config = dict(
    normalize_top_k=False,
    balance_loss=0.00219,
    lr_router=0.00318,
    optimizer='muon_variant',
    lr=0.0099,
    seq_len=512,
    dataset='wikipedia_en',
)
Below are experts of layer 5 (counted from 0) of a mixture-of-experts language model. Rows are named router (the router's row for the expert), down (a neuron's output weights, with its number) and show model dimensions 0-39. Each number is 500 + 25 x the weight over its row's rms, rounded and kept within 0 to 999. Numbers have three digits each.
Before each expert's rows: "comes before" lists some tokens at least twice as common just after its tokens as in all text. This comes from a sample of Wikipedia text that the model never trained on. Tokens count by the router's weight.

# expert 29
comes before: "0", "1", "2", " |", "9", "8"
router:517516487543478478471512520512492479494530460521511409491491436508566510503478502524533437500542478475534524471537512504
down0:534487506457524486474498525444515493482524484503485531507521501478484517526488505478538497459543525482491463524503529466
down1:482490483478508491501502538517523480508486478505497494494459509465530498487506518518518492471478485495525500484556519520
down2:540528488481468556531504473506497495507498533478522489489497483550499543476462521460533529500467473457502480496487516527
down3:515511534478534529512477504486511472511532513527445508549483501552474556481493525483530495474521481516522494511531440536
down4:514492513487517497499510508460519500459516505501538516483517520482493518459502487496495503505457548488519471516486472461
down5:532477509532509457526467473487552489506519517532491473501489504547528524480530478519534514548471482525505499493527562528
down6:475471508514504508506465503481520557458528470454485467510481474463455529507465527517488508485503532513481509514464534518
down7:527519509496502483518496546532495499474509521546530518524498484484496545510566540514494466522513488486498531527490475517
down8:480514503539558489499481454547518545522499486516517483529514508426531508497528526467481487520523450499467500499501472498
down9:501498485562492524507464493474478487525518515470501511529498500491493466509447566492514502473555482531468463468525519510
down10:453494486521498479453494497467492511480515502551515506506510511476541526509509500511495512528501498484461500467488515484
down11:509473500522493501489496479510481472511462538489520489454527464478503529530487485455509516471475530519452496510502478555
down12:458471517498516503513462512463507537492500474478515542509500483511526493494540506476529502532522476485505527522484486510
down13:517529528531481489498536469508499507490534540561496516522519531511461513494501490513545522501502512503495492502458506539
down14:531508501506501499482516471497449491508503495508469506487491517525508495412454535486482489495539483505492474524519465478
down15:529513498510503485500476485443524492487537485466534495461500543499507501496488514499493512511491556453538499468487466531
down16:483489545486500534501506486468526464471478501523504510492468501511519494500514516486517512520492464557499502513492499473
down17:492454521495508469517508501507476488494520512511457484475467483515501494485498512525503518488526474478512476491536482525
down18:492514525499489496509506494519492495480530530495479544503518520524508486485514427524493498459449513470480545479495503543
down19:510507544522520539472498505480524501489485503508513499515505513505503482532472524455470492497535476476510502502531514522
down20:521490522477472522460519509482472503493517458522516511480511495483527487489474538509486501506533498501508546512522534547
down21:500504482501473522495470489507500535484511484500468482486509475494496488482498492500555555557514484494518523507478488506
down22:511510534492541524511528477453509529513565509490533492474507539485528505543521530527512491549537497494550514498482526505
down23:523541517499476544512544526520500482511501496501491497479518512524540483501471527507540488532505511515491483516474488541
down24:494571478488486469523511526527528518535528533467525457521542518489511484497488496488545505482503497503486470502502474517
down25:493510464524471505481478475455527510514488507503513547489521527480500533483517471528527543460446516504493501519485462542
down26:524457515499481525521525519522498488510492534495512491481476495475485512519501486512480530485536505510490522529491469480
down27:505527519507502508486515511506523527513512512518514527470510471509565525451486522543521519487469517492509552482506484551
down28:510480518482551502490458471455483481471488482520535482471473552502519540483526507488523526530509476492503487510518492472
down29:477508461513500499510489523503529467491517483514450495536501523494472525453524507557468512494533490487516491551551518455
down30:473517509487477535532508498517475528467546531446468494524487529507499503490497529501539495468513500456508519526514533524
down31:478497532482513499505457496504520462499501481447518516433508519517502504461506542470490530498536452508513520502481509483
down32:511500497509464505511522488486548531434521518496516497471453504481469492514517521532466483486507478486499490503482507471
down33:495468478472522481522502507467528465485484463475542515490510493502519507495577507496498481521506483508518497516502501468
down34:518451534502503519516520511515537505503511478472522527502495481476509513505510493498497515489523498430476478500491544482
down35:498517475508495479489494488497505483520511479481516456499470515494497503488444472449464497433547454486482484522492488500
down36:563513482486504500539538542451506463528515536483530527503492490474519480473482495500531464534482514502479513462513509517
down37:491503485518460463482479512517485486456500560493473459532511524496450500471514432489528509457457520502499484489440530472
down38:442509491496487476491489505485495503440469443489454515511548505532433533523527521538581512526447551473510476487493492519
down39:507466464475505499454478501463495430497487489548497451499497498513510529547507461512496531556464498487476482449549518476
down40:482473523504492480501527504474498525486537502453494501496504490521496476525463521490488495484510487508516512522505513470
down41:530509480503511492509499527505497506476489487534551514483491490479504492558505521504457453424490506507499498507515464479
down42:487510505484488505500511499571547511488526476468500497520498491476501462518492530544473525498512517529531521488485523531
down43:529548510481528502558571508508557473447478496481504500518483493495493503500451512521520512512482480501505502541538503478
down44:479499551506511512413502528480507524464481544471495515506481498494523483463494503479492502443517492514518496502551529486
down45:481476522503533504511486494513520496509528482513505508506497529523521511477531453461504525521486494484442529484477487505
down46:498500508498505511532496505489489494503476505474533508522516492498489498538487498469490470554485482502504446539494523482
down47:453482498495506525521495522521500531534476467458473533531551483506513466507508511476475508507546478486539500548548461531
down48:509513495523483489521490484515540484502502473533486492476478502493512456481498468470496480565519488525509531510514490508
down49:480504449519541482485469509495525480456563525500517507499469492508505499476521529498520502492534503565459478459504522513
down50:466476530532533502457466495511494488525484484490526495428535484473527480482538533498506497491525531494502466522473481491
down51:501508520488481499531516480476478489496520522466498540519514487509508489529460524523509550502481516477502522506508513472
down52:534503519493461489482515490489535462542498518468529514499484490488539565481489519539464464505540521516469493489526488536
down53:494494456497534477531492533490484507523503497527483527518490471467489468512550509493469454501478477536498523529502504492
down54:514502495507464468479516480500463512500535511506490491521499530474493466472517478505524485483446495486534531512481468552
down55:465533508484547515495494517515497491473508459487494504504500476499494467536487498489495463476512516493497487483486512539
down56:464505458524544484472523481471481512506541487494528511477485526517521517504484470505450533508503514471460466527474510485
down57:480564494491467475472550509507486520466526493453539497517467485522530504502494477486542486521475494518545514515533503506
down58:509507509523505480510516493503502504502506526541523510484553502455553464525470481509492519513477476512529475521490452493
down59:522514453519491527506492516483494512517455483483459488447502472514526472483502468500528539535507494515464460487533500496
down60:463452509470491470511497485448492549515518477514564512554503507517492483488499461521501509492516507516466500490480507538
down61:523458474472516499478459516495520513489507498511502512515487469521516566532494520508500496535521480528531512468516513481
down62:474562551476442500445503510530463514465520461482511458497492487513514510461519493514518478476516469533501465497509535505
down63:487463470512512497529475536510493514507488506520502501505488478492476544473539454544491457504533464491439477538509536507

# expert 66
comes before: ",", " and", " (", " of", "'", " is"
router:501466510537495508446521480514519490520450463544506459474525475533527481449493449506479437503533490480502530511508455527
down0:499539505477535484481506509506512553507480515503466518518505518502459494497459468484511453514539469541508516463471510502
down1:517536481540566470507477483545505532499500459498513561495503469505472488480493510519508525467507505515477507522504514508
down2:502522492475507493510505511473512510488442473495523543476508513500510499515489503453467474527546554549486489496469474470
down3:490509519503499479512513481503511507479478547465532465500486467501522470510498537503484500499471468452465505524470469473
down4:522469510487524528552484464494492494495444524501523507497487475513485508476481490489497489483454511484470474461522537478
down5:492499538438489531530459484518482497497520506534550522473460506482497464504503492481466510506499506463506506500513476438
down6:474515480514507506497538477537521486535522501518505502499486501484502495492470498530519488510510517530523474490553533500
down7:482523490500476553530511493456511508527466500473520537487515523513491461532440505472501473451506488511456530440518499490
down8:490498487470492446498471499515491511486510522495441482528471545496556474517498523489521478527505489499482447507552471504
down9:502486459488480495517461520489457519509499517516519517474472478534530460554487516518498520529494478472469486504532568485
down10:485525463466492470505509476497488530473499494484561490501500506488498494498472488526493528518478462502501488523492510451
down11:516436484529478517501448483507485525523551473516528482503479495433479489495484486483491469481499498493501551492536549514
down12:508485496480523519501521494432466506541485502540494490442492515491508504488505481512532527527475489511466473506479496481
down13:456503482526496492485525548481490456500508539503489500458504448532506492519476518511488484523474510477487487500504529488
down14:481504498494543498474464512476527532531518527424456474512513493498535466515484505530463501483531486492462499502540501513
down15:497499478509512502483518499503491510484509541462463501514515523521498497534511471493441430506464524506527509489496525493
down16:490491512447501554511539494507497518501536491503516530466538551510498535487501507513483455471521491497525485554546533457
down17:480463442525480504471463499524475550525533465520477470520517564543514525470493467497503504488481493514509516518494544507
down18:507474497481464538513481525502483529529521499471490516523476435496515481513513506525510480526512497494443481536547556504
down19:524469513498504507477511508471508506497530479499521475513517440500459461508486527495472501496538504511516518480500479493
down20:473500503528524538462504478497530483472517495483501484484514504477458469480463477485500479490518491469514535481499535482
down21:506521476470529513479507497516484493516514472517498512531502505546466509506472484539542504512516525472486483509481500452
down22:523495502468460495473487518517536518476547532455530496486533535463499483523519493506518478487496509531496503508518511545
down23:467473468531531537528506547512487468504463482531493498490464487486476512500517486492485511444509499546512497515497527517
down24:485500476518484489487528447493515459461511485496507475481478513461476527531459504485494494499464505496506523514518467470
down25:478492476478492509507421534474503472483544471522441523540506505531466491525478537505519498544510483543491485480473492513
down26:497517496516469463485534468513500456508536546508484508487485525514518519493505531504536520531479507458486511539510500566
down27:527511485461507476530509488532521487506497483520518511472532505455517518538501477476484468501515535468445490500501488545
down28:477516500526514514450476448524470469484490498475520513546504501549501501492469456508500458490521482515484514493496524510
down29:516507519452521541498487470472505530503491527468485529471510481454523526476514509507481526455511495512491524470511482521
down30:518519522489480490549487503504506458499462537546481449511487547457513550460509507502522499505494509480487468496515467466
down31:531493486510514492468488525498525503545449514521486538536467493489492520547539506501529505520503507492499449507532477487
down32:474477494468483526501518497499510546477481479564573477514515500487508535497479488508482503479511457534542487528532498497
down33:516463479501505498493475507497514497481505494489530467480520523500457491522478519458504499531509562502487517521469532461
down34:457531499486529490532449496535478502539478525525533501485444463494511461504535485474508505505465519496512511483496450548
down35:485529495513494480522532540531517539512528492491452540514511507509464505498496482481489514495497472497496490534490510481
down36:525491474528517496445476504526484516527459504525501503494500517470519470488493500477516497531515492537475465511436488525
down37:475524482485499505492508512483539518458479494509483497484503496488514471499510492474496523536484513526524470547507528519
down38:494492535496484462469495508440470484458507485491530514496466505522466522515549446500495504483479513454477483464513518457
down39:516527498499499472507526567499520503546484491504542483508477506515472510535510529472459506514478508510553511483501525503
down40:486471456453471508493412518479514496473472488511524513502522500537514513515544534486484476528508517519514478505511515496
down41:494516554493469512486502518538544498459500465473461508491509500502525524492516494533520517542546549480472520505507517454
down42:512504529492503467517538536500516473492545484481516521484471437482500495480512503498473474540543463500510499576527511524
down43:501479517523492564533514494529492513517527530526576474520493480508484492516536475517525462504488499462489492487536513478
down44:466534506491511501472501520464502502517511504458510508505481512567511528493513496499485472505509520488513506474436527490
down45:460527482501490510500495510491497520515485479545521476502504542496503506522507570542522500478515476489487523500495511475
down46:520514526525514502503508538504505514477514502480543482527481509508488534494490577493497487515513504495472464572499499470
down47:476520499491522498494475508447455486548516502518466537518480498469549515484500517531496483483478464561511440483496508506
down48:496456514502475491489499490456502501516536463538486485535567500517513519457499507468463503493498529517492478497500521500
down49:487468512490498555516517516530481476539483485527497468539548478473471494486501477485470503475470510519515498499494516517
down50:517524473494461489540511524454542527478525476504522527523504488504501488510480496508496456526483475487468488512517544520
down51:513509499485492474529568569539492501475495516518529501481481517499488538474530493481494515491507482502501496478505496484
down52:485528521527456539527551478480487522493498463511487475513564496533486508528517491531531508479452529503553514508487513481
down53:490482494473490507519498511536516506478534527466488469473503530494506491497464536539509471482494518470529488533538483600
down54:543512468582538517473493521498480525494514526508521500438449515457528460511548529530492529536505531483537507483497481484
down55:506483494488492488539549514499463481536550506515454495524493510546496523468488540503500497478539546498490524473501543475
down56:453492466536499552506496480499480513510508472481526567495499468517517456502477510469482491498529489518547464530488518518
down57:503463514516515508481522502547490499478509503494536529512513518493503496474482497523461530502496474524452546453512493546
down58:494502493504470534483506482521467480487519486536525524502487508551460532482516475513529520500505513502544511495539502460
down59:485499533502452539511499508493462547473497492509472510481533526474528480492523513510510497490503483503519498480476472505
down60:502536444487503472500525517490523535494537475491499500502487514488503451488506531451478485521477513512489471481534543490
down61:514480525521443495482518477498526487532481501539506521520479471512461488536501508526504540514465423470473502505498522527
down62:462511543544460513547524506498509489475483526517506537509511496505471500528510471493484503508531507518497534510501508464
down63:464521522475507466494514496540468483468474500449493498473534523558506450522523500514511516502493489509467478491520562504

# expert 25
comes before: "0", "1", " |", "9", "2", "8"
router:514485514537471499467519514488520465501516471504525443507512454497548526508483485512534435474549469489511533471509500500
down0:468502529494466535514551519471498497523476493484491482518477484532471458447464521525477512481528510516456499499500486531
down1:453485531517483501482518508526453457539470499535475484530546508516459508510475477494526499502504510510493474507492490505
down2:466496489535478531520507556492514470558479528484511483466519465489526520494466502484520524509484482490492480444506461517
down3:501531529472458474513491517478489523496494506535536499468505478503463468487527487482494468473523508484506450476510473486
down4:447508470525498463467460463540489480537521480570488499517495499515541483506496495524516531501508490492473536515490499481
down5:492486510510456513520506502509488510519513510546513534496493515504518497471530512461523526530483493512483545428526476520
down6:539528550513523491455465521538505493440511492467475550510533481540496525483522508528518496522512498489524469557469495496
down7:492517494499543492496494474497478505520508512531507562442497495483499499484472470523527510479467472509510525506454473501
down8:461515491444485514516487534554493499533504493534487483475501468521511466480521477484508483507510506480503525519553544478
down9:496513488496412545458478500493507491470524493504487479523484521507510501476518501513544475507507494517504510436553551517
down10:537471487501545498545560488476524511497490481506511533466497506484536468509491496511477563546481515532511514489524479515
down11:497498472477527493498449513492488530476487474502464473499485479515471513535539512477516499492451473544485453503526522479
down12:490486477499512503524503494509480549533505528512502501519426463527507533530500483468484498477494519454527498496495498475
down13:465506501483509480530490463474504459500513433499497513469517486530489512514537505520515493501492481501486484498486508553
down14:491515485501539498544500470474497546497524463528503473472497500526500499512509514549485503499452523495500528468518475515
down15:516540538493496489503539519539522483478488485504537452527502518508510503515448548525493524491547526472519502501492486508
down16:482479475478460513536470502502493484511510508490524506531498519507551502465493459511537535468447529465481535490528510484
down17:480508552507469482477498496537477479478495512512473499513549553520518579480526509522501519454481474463478518513512432522
down18:446564489503472483525503506541519525454506548476524475456512479489468514494521500478515514495540501551545499463477491483
down19:475484499466495509516479515530480509458520503521534539454528512457470532489554456500536497478478493477490522464479482510
down20:519472475493504474514493521519462477483449510519526503524531453513515496526513456488510525514483471488501494507523475514
down21:526470515502521495544498519433513465532478516511508514493528485510530488542514469517501515500508508528500489473505507495
down22:528500526467489498470492486455526499504519468451537470502506485530461508494516542509499488489525502474492511477473504515
down23:453493490523522443504462503544557499516508490509506479536490508453526489508475539474519552495490472509499510467456441534
down24:474530489494518494544470483487482515497487488535516504539506521533524522507522473527482491533531487459467496501524470512
down25:501456506519485539524480500450499461515477545508461528484453485466524465545477466515512529490519479474541527471496519464
down26:505469527486506498512472515461528549503452464535482474490463505509444493512463485519479485531526521513462490520516515480
down27:489503500514531534485492534483464471491496538529536477546502453516476509573484509494454484468515494466473546471488526472
down28:515480559513472488488474510492494529576476468477541550518534495490487541499479508474460509450518485498497501515528496480
down29:500466507526492493447501470496441490522457474504532499475555509530483484474488519490494487536455462513459486509486464532
down30:517477565494474500487501501458524507531482523477512478521523524530501548506452478519476486478493550499475515477518498486
down31:469503492490520492493506481504473495481523449477482499482501499504501473529539477514528480502488480493477501453499490509
down32:463504516467474518477516497509465544517503468482520508500492517526504513479488497528533523522494505479512514505487502521
down33:529513527483476483520493514516510519494515496522480508448448481504508511481538497516500431509540532562529540457518499544
down34:505500505511522470465477503464482508545509511526507481462520446538493507499496496507499521518511508460454445512534529475
down35:522514499508498517524505467452521467470492513530492516473499507480494517510462512497531507526442475539478527484514510462
down36:456485490522528465531486516479476484489496482482479517523500515521503473529542485504494532458472447498465502486508507509
down37:481522482491491460513489517460527499498477506496489512473509544482499492486536446496517487503491495493523480562453476471
down38:492489501491510516506493443491472524459507452469472535489502478515513485453472559511533478533459486506528525498508488497
down39:497504512523474499488541544494529518492502496476452512487486503534440486465458522466465455490488521536475523527465477540
down40:509500485458493477496502500482506501478477538525521490480504512489524458532499416478504517519488496498530507508474500478
down41:457480509487489502497523530474514469533519488530531484515490496517478475510498531533498479488505487494490473490507510435
down42:473493508470488473503492525527512469508502545528487553505461478475500513504468503461452459525493531521470500459498484512
down43:474535451512486528495499509472520498518528516513467459500501522471491465526471495549505491541517491518483501474528511492
down44:498460489517473478530514495513503510528459472553468467519463508477512466551457501483509519491489491461464488508477493503
down45:460519498500473530445525501458471506511511520465527508517515495505457477486458505515475565488524529478511484485532507507
down46:487531526481522526512479503531476513455514480488486520505503493479489501506479476522511478563549476547497474550496485443
down47:529547457489493544521497513506490490506497474495570503503459512492518506500496486563477501493470519544495499487477500489
down48:481472519478507479495500516492507496423515482482502513500540494510513561485548514525481504465494493516521483544522468444
down49:484511526511475526539481514509512511509498524512553510531514490515526519522529516464532520478508498478450468490521477475
down50:459489533519477489474507497481504516486523483504478521486486513501485457534511501505566483495564463457531539452503473513
down51:503574511491482536476475515488497516518480466509511504528545487500486486507516521496501531535490516490513487539514450462
down52:497528499477501513530520513500535506474540487532512538535494501496512487486512552523513462498483521557477526477475512505
down53:535521528459445510509521536507499498494485520467492489451466473497522508497506526505459525510552500502509542467481481447
down54:498519486479476502470532511533465541525458465532530502507488555523506508475511490508478488475521517523511496501474486496
down55:478514501512517460474495526504488518512502484480539502461513480509478491521497490454484477493535459517470547488478546452
down56:546498471517450554484487511516500551476467529515552529558507466501507511484488510467499480494475505501476499516507508472
down57:504509504521514522500504500468531430503520487481511466518478540534490509517479479515492480527504482503480449467499544495
down58:532503492457511441473493509519447486519538472457475502466525518505493523499501515496518532495505506537510458496515487447
down59:474529528540537497529523500563507528475490469471503482481493494570529472519480520492494512464531496529501499515543477514
down60:495518550517513496482491493505503488481506526493473540491550466478529543494475498517471477521483500487534490496477527480
down61:500486513504550492542509504515475482542478489484467507526539519459461442538489503472467506496504577499496476521496497465
down62:480470500529492496490515499443513500510510513461471497521511512516523517500485519523516484509514493511530479508533513492
down63:485496537509520539491574504505517468540470494488462481546500488492477485538468468507523533528500532529478507503487476522

# expert 65
comes before: ",", " (", " and", "'", " is", " was"
router:500461502532499492481520499496523509517445482520561449468516493568506461460470473499493441503502513488473531489528451510
down0:512543479502521514459518490501465435494532490490522514528503499524494496518484475461472453475484470469513474492503533491
down1:478511472486494505562527466496457536483501481497489482483505453493468552516559494459460478445503481471502549499459507446
down2:503526494523503466481553508517525528518527514488502497479511477502487490442493533473485511482531489519521482491511506468
down3:464493474512541475463436520480514500466514507483489504519473457492437522498512501491542522464544488503532529524472478512
down4:538494494517511493527470514520470510503464509462521493566520473509523488486526551555468501447475526500458472507535501519
down5:503487475506461492496508498503555467498502545497500515504544498490516512495538495529490490510490488512501486498469486511
down6:506500523498484532544514481485486499493532485522486517487484484500499483499465520509465500509538480476529509504532515482
down7:525530469493499514488500523522474470451506487472533506536515493491545479484548529531481473496457500522478508503516513506
down8:493507504471563533517519464492482488463500485490521496491514529560511510474511512503532494469483520512542517471511495529
down9:546494500491495531528473523522510496503505518503521485507511559468519533508498490477537497532484536523511471495494530491
down10:520524511488508510486495547524516487508471527491509471481517538472471539464507484532494518463470525501524477496482465470
down11:486493480507508500480501509497480495506495475474470496483486502526529480523486474484529450512514489502468501527481504472
down12:477503434515519495505478515497508522449552517490465495453504529443521490515525528499520514550534495462507553555517486524
down13:528522480483503521516467494463532438501467542492533512479540479490483513454469521527453438476500522486486543517513536481
down14:528526452543469500482520501509504495494527530496511482484543522480530554501501486540503481476496473532484507499520547540
down15:489529488476504482478514477473485508492517474496463494498465456514481514487543505488495451464511483526501484514524450503
down16:477475503518487493528522525500502489504509494504512468494529483489511562496538532502471507508512509530527522469505502466
down17:505456492545490481501485507535480499478502509505516513496491520494528530520547504485480521482467473492545494502463484511
down18:519492518481485520512450493508517502517491495537532487533509479507469500506460517450453512514538540510474481501507557441
down19:492520509494527497446533490521474527474472516441538497443501514501492501509485464486517507514495500471522521504538514493
down20:495502464489523488503530518466464502496534443512509510515479482517535509519496459509474508512481505509507568514515492507
down21:518481516561469497502475479489504525539463504494518499508501474513506535485505508513517549505508491500480464524473529488
down22:546503491505503500523499522514525456498470489488458536537483529474482514536522511534458477506508544564492507532477503489
down23:501472516537468502510497458486509520483530475491474499551502460487500492516465514508510449496498478483489448466448503516
down24:440490491509525464538487524489483517442510496501492506480507501501501499495481484489551520477538492461471529483496537504
down25:542515470480538520533516513487477493534507564490529499489504488467465520519497467481513489508434502495518454474465534507
down26:487480521474502528529519531458499468484478493508505474466494528458527499532555467515520484505526528529494461497494454520
down27:516483554512475473539527515486493469487504503534500498497502467494484529527484507545537524458471461488511513461472546546
down28:475480521500499455527500504517499477499511473522471519457476483496531523472510512513494544509463525494538523486501472484
down29:493545481508487503471506502535493566524475455503546508521482467527515515512499496526524544490502477515518526504523480509
down30:523519461500498495490504507489518484481495479539494491515505517471518512472494504527511484541479487520515517493516490497
down31:494533467452486449538516525493501462496473494495488480475481556511488515511493553494481461513503493483553493512533487550
down32:543481488493499453465485460494499573489527521480489497485547483547495510445497496496473469514498481537507490489474482511
down33:502554511496521483507511491485503511462496473513466513525485506462510516509512525488458509505501480519503522461510505482
down34:499473513486511471494491485482485517488471488467493525490465512511498535503475502508504491513480488474500501496465488456
down35:536506537472502458507451482486479497516531506515507516489465483497533511498503501496483449470518495508472496496527438563
down36:488485461469508526466464475506529506530481542519513472522503471516490458473521539483533511537518483525473450507489496502
down37:500507491528557510493520446479488484539450491545539499539496526503488503516503490508489453512490506476552521484504505475
down38:469483511490508473522502484493507520538519465494463479464505542483504481496502522539522478508490501470511544499523507478
down39:500493490485530453517455500508499550500505461492504488471500507477497494481487498525519481523473528504436440500489479529
down40:490449498543479536531464501460506509453514487504511493486470455515493471492478476485507498474469461507500489477470516473
down41:485488531470489507430508512534494532512476518535488476529530459476524517489486502518469523498479511532488500488498495474
down42:445514545523490528524480515512499487507499488506501522472495498499475511472529538500499472469498518494488535499542502463
down43:533511476524558464511491485464515514515536482517516522530499464498485515487545522510462472501487521488467481499460510470
down44:541498515496477484484506529488499509552491500449463517512483540444534513521535487529503482489489507480509516490475462479
down45:527510463514501471488530545532489516508476513510495524526521508442516536490503506515481504488494508558518455481509502499
down46:533451513498540523442473467498513516511530482539478522508529514509510450479519501519524519505508505500510530496502534468
down47:545489520472478473480476490504534505506532463494490551522476482490524491499503497480544466554522510470519450511491495538
down48:518526499455485549484491506510529453532533490480463488486543478559503488508523498495487482526502512512507502528476488461
down49:479481527554489504486499500466455495482500529492489486491519499466526510490517494491505527510500492464539513491502482540
down50:507461493518471505542485493543452447548477559510537476494489521471509526520485505491497523564481475478521541448485510479
down51:447487485471521493515541534511485507542522487501540464546493493488510541460498517498488513488542490482463477497515516484
down52:475503495494540484528521549470512473503532486508494508506479501492559508535520483513481515427459518485503500483480497479
down53:471480478509493462515485534495510487479518502517493507474519492472480507463511480451500489482552506477519522526482496490
down54:474515504471477471525495480534473494458500496463530464512504506529499499503482518496552497510541476482510534467518502534
down55:545480465489525507469490463509519498497525478486523527500507483469486482484441489545465509535478462544464512493508523546
down56:531486497502534515485533546525501495512469491560491530503488486471492526475535528533527479517500516470504485504501529483
down57:512508487469512514502473515485540495540440511488501491468464483466530471479510501535522470544479540499456504524493518480
down58:471485523497494517522508504486504449474444473514520538531524498525508475485504515509494543526482495520526518540444497525
down59:447472501491532477492504502487442502537509460487516531487519476542548492469520527470522445508502522516465550541510499467
down60:486495475545512540482513482516534488499513502531505456490517486497514517494504498522499523507453498526493498427546427524
down61:492518524502513507498486529449499510489528486491491506484499507479488512508496492526488484506486526514492467517541528474
down62:503495499533477488542539509554495485500511491480505459525509488497478541475484507456495489491546512493499469446449447486
down63:508517490502464459503500509497476484462530482520521473499499516506517461506489521522474498536537491534505451526514513492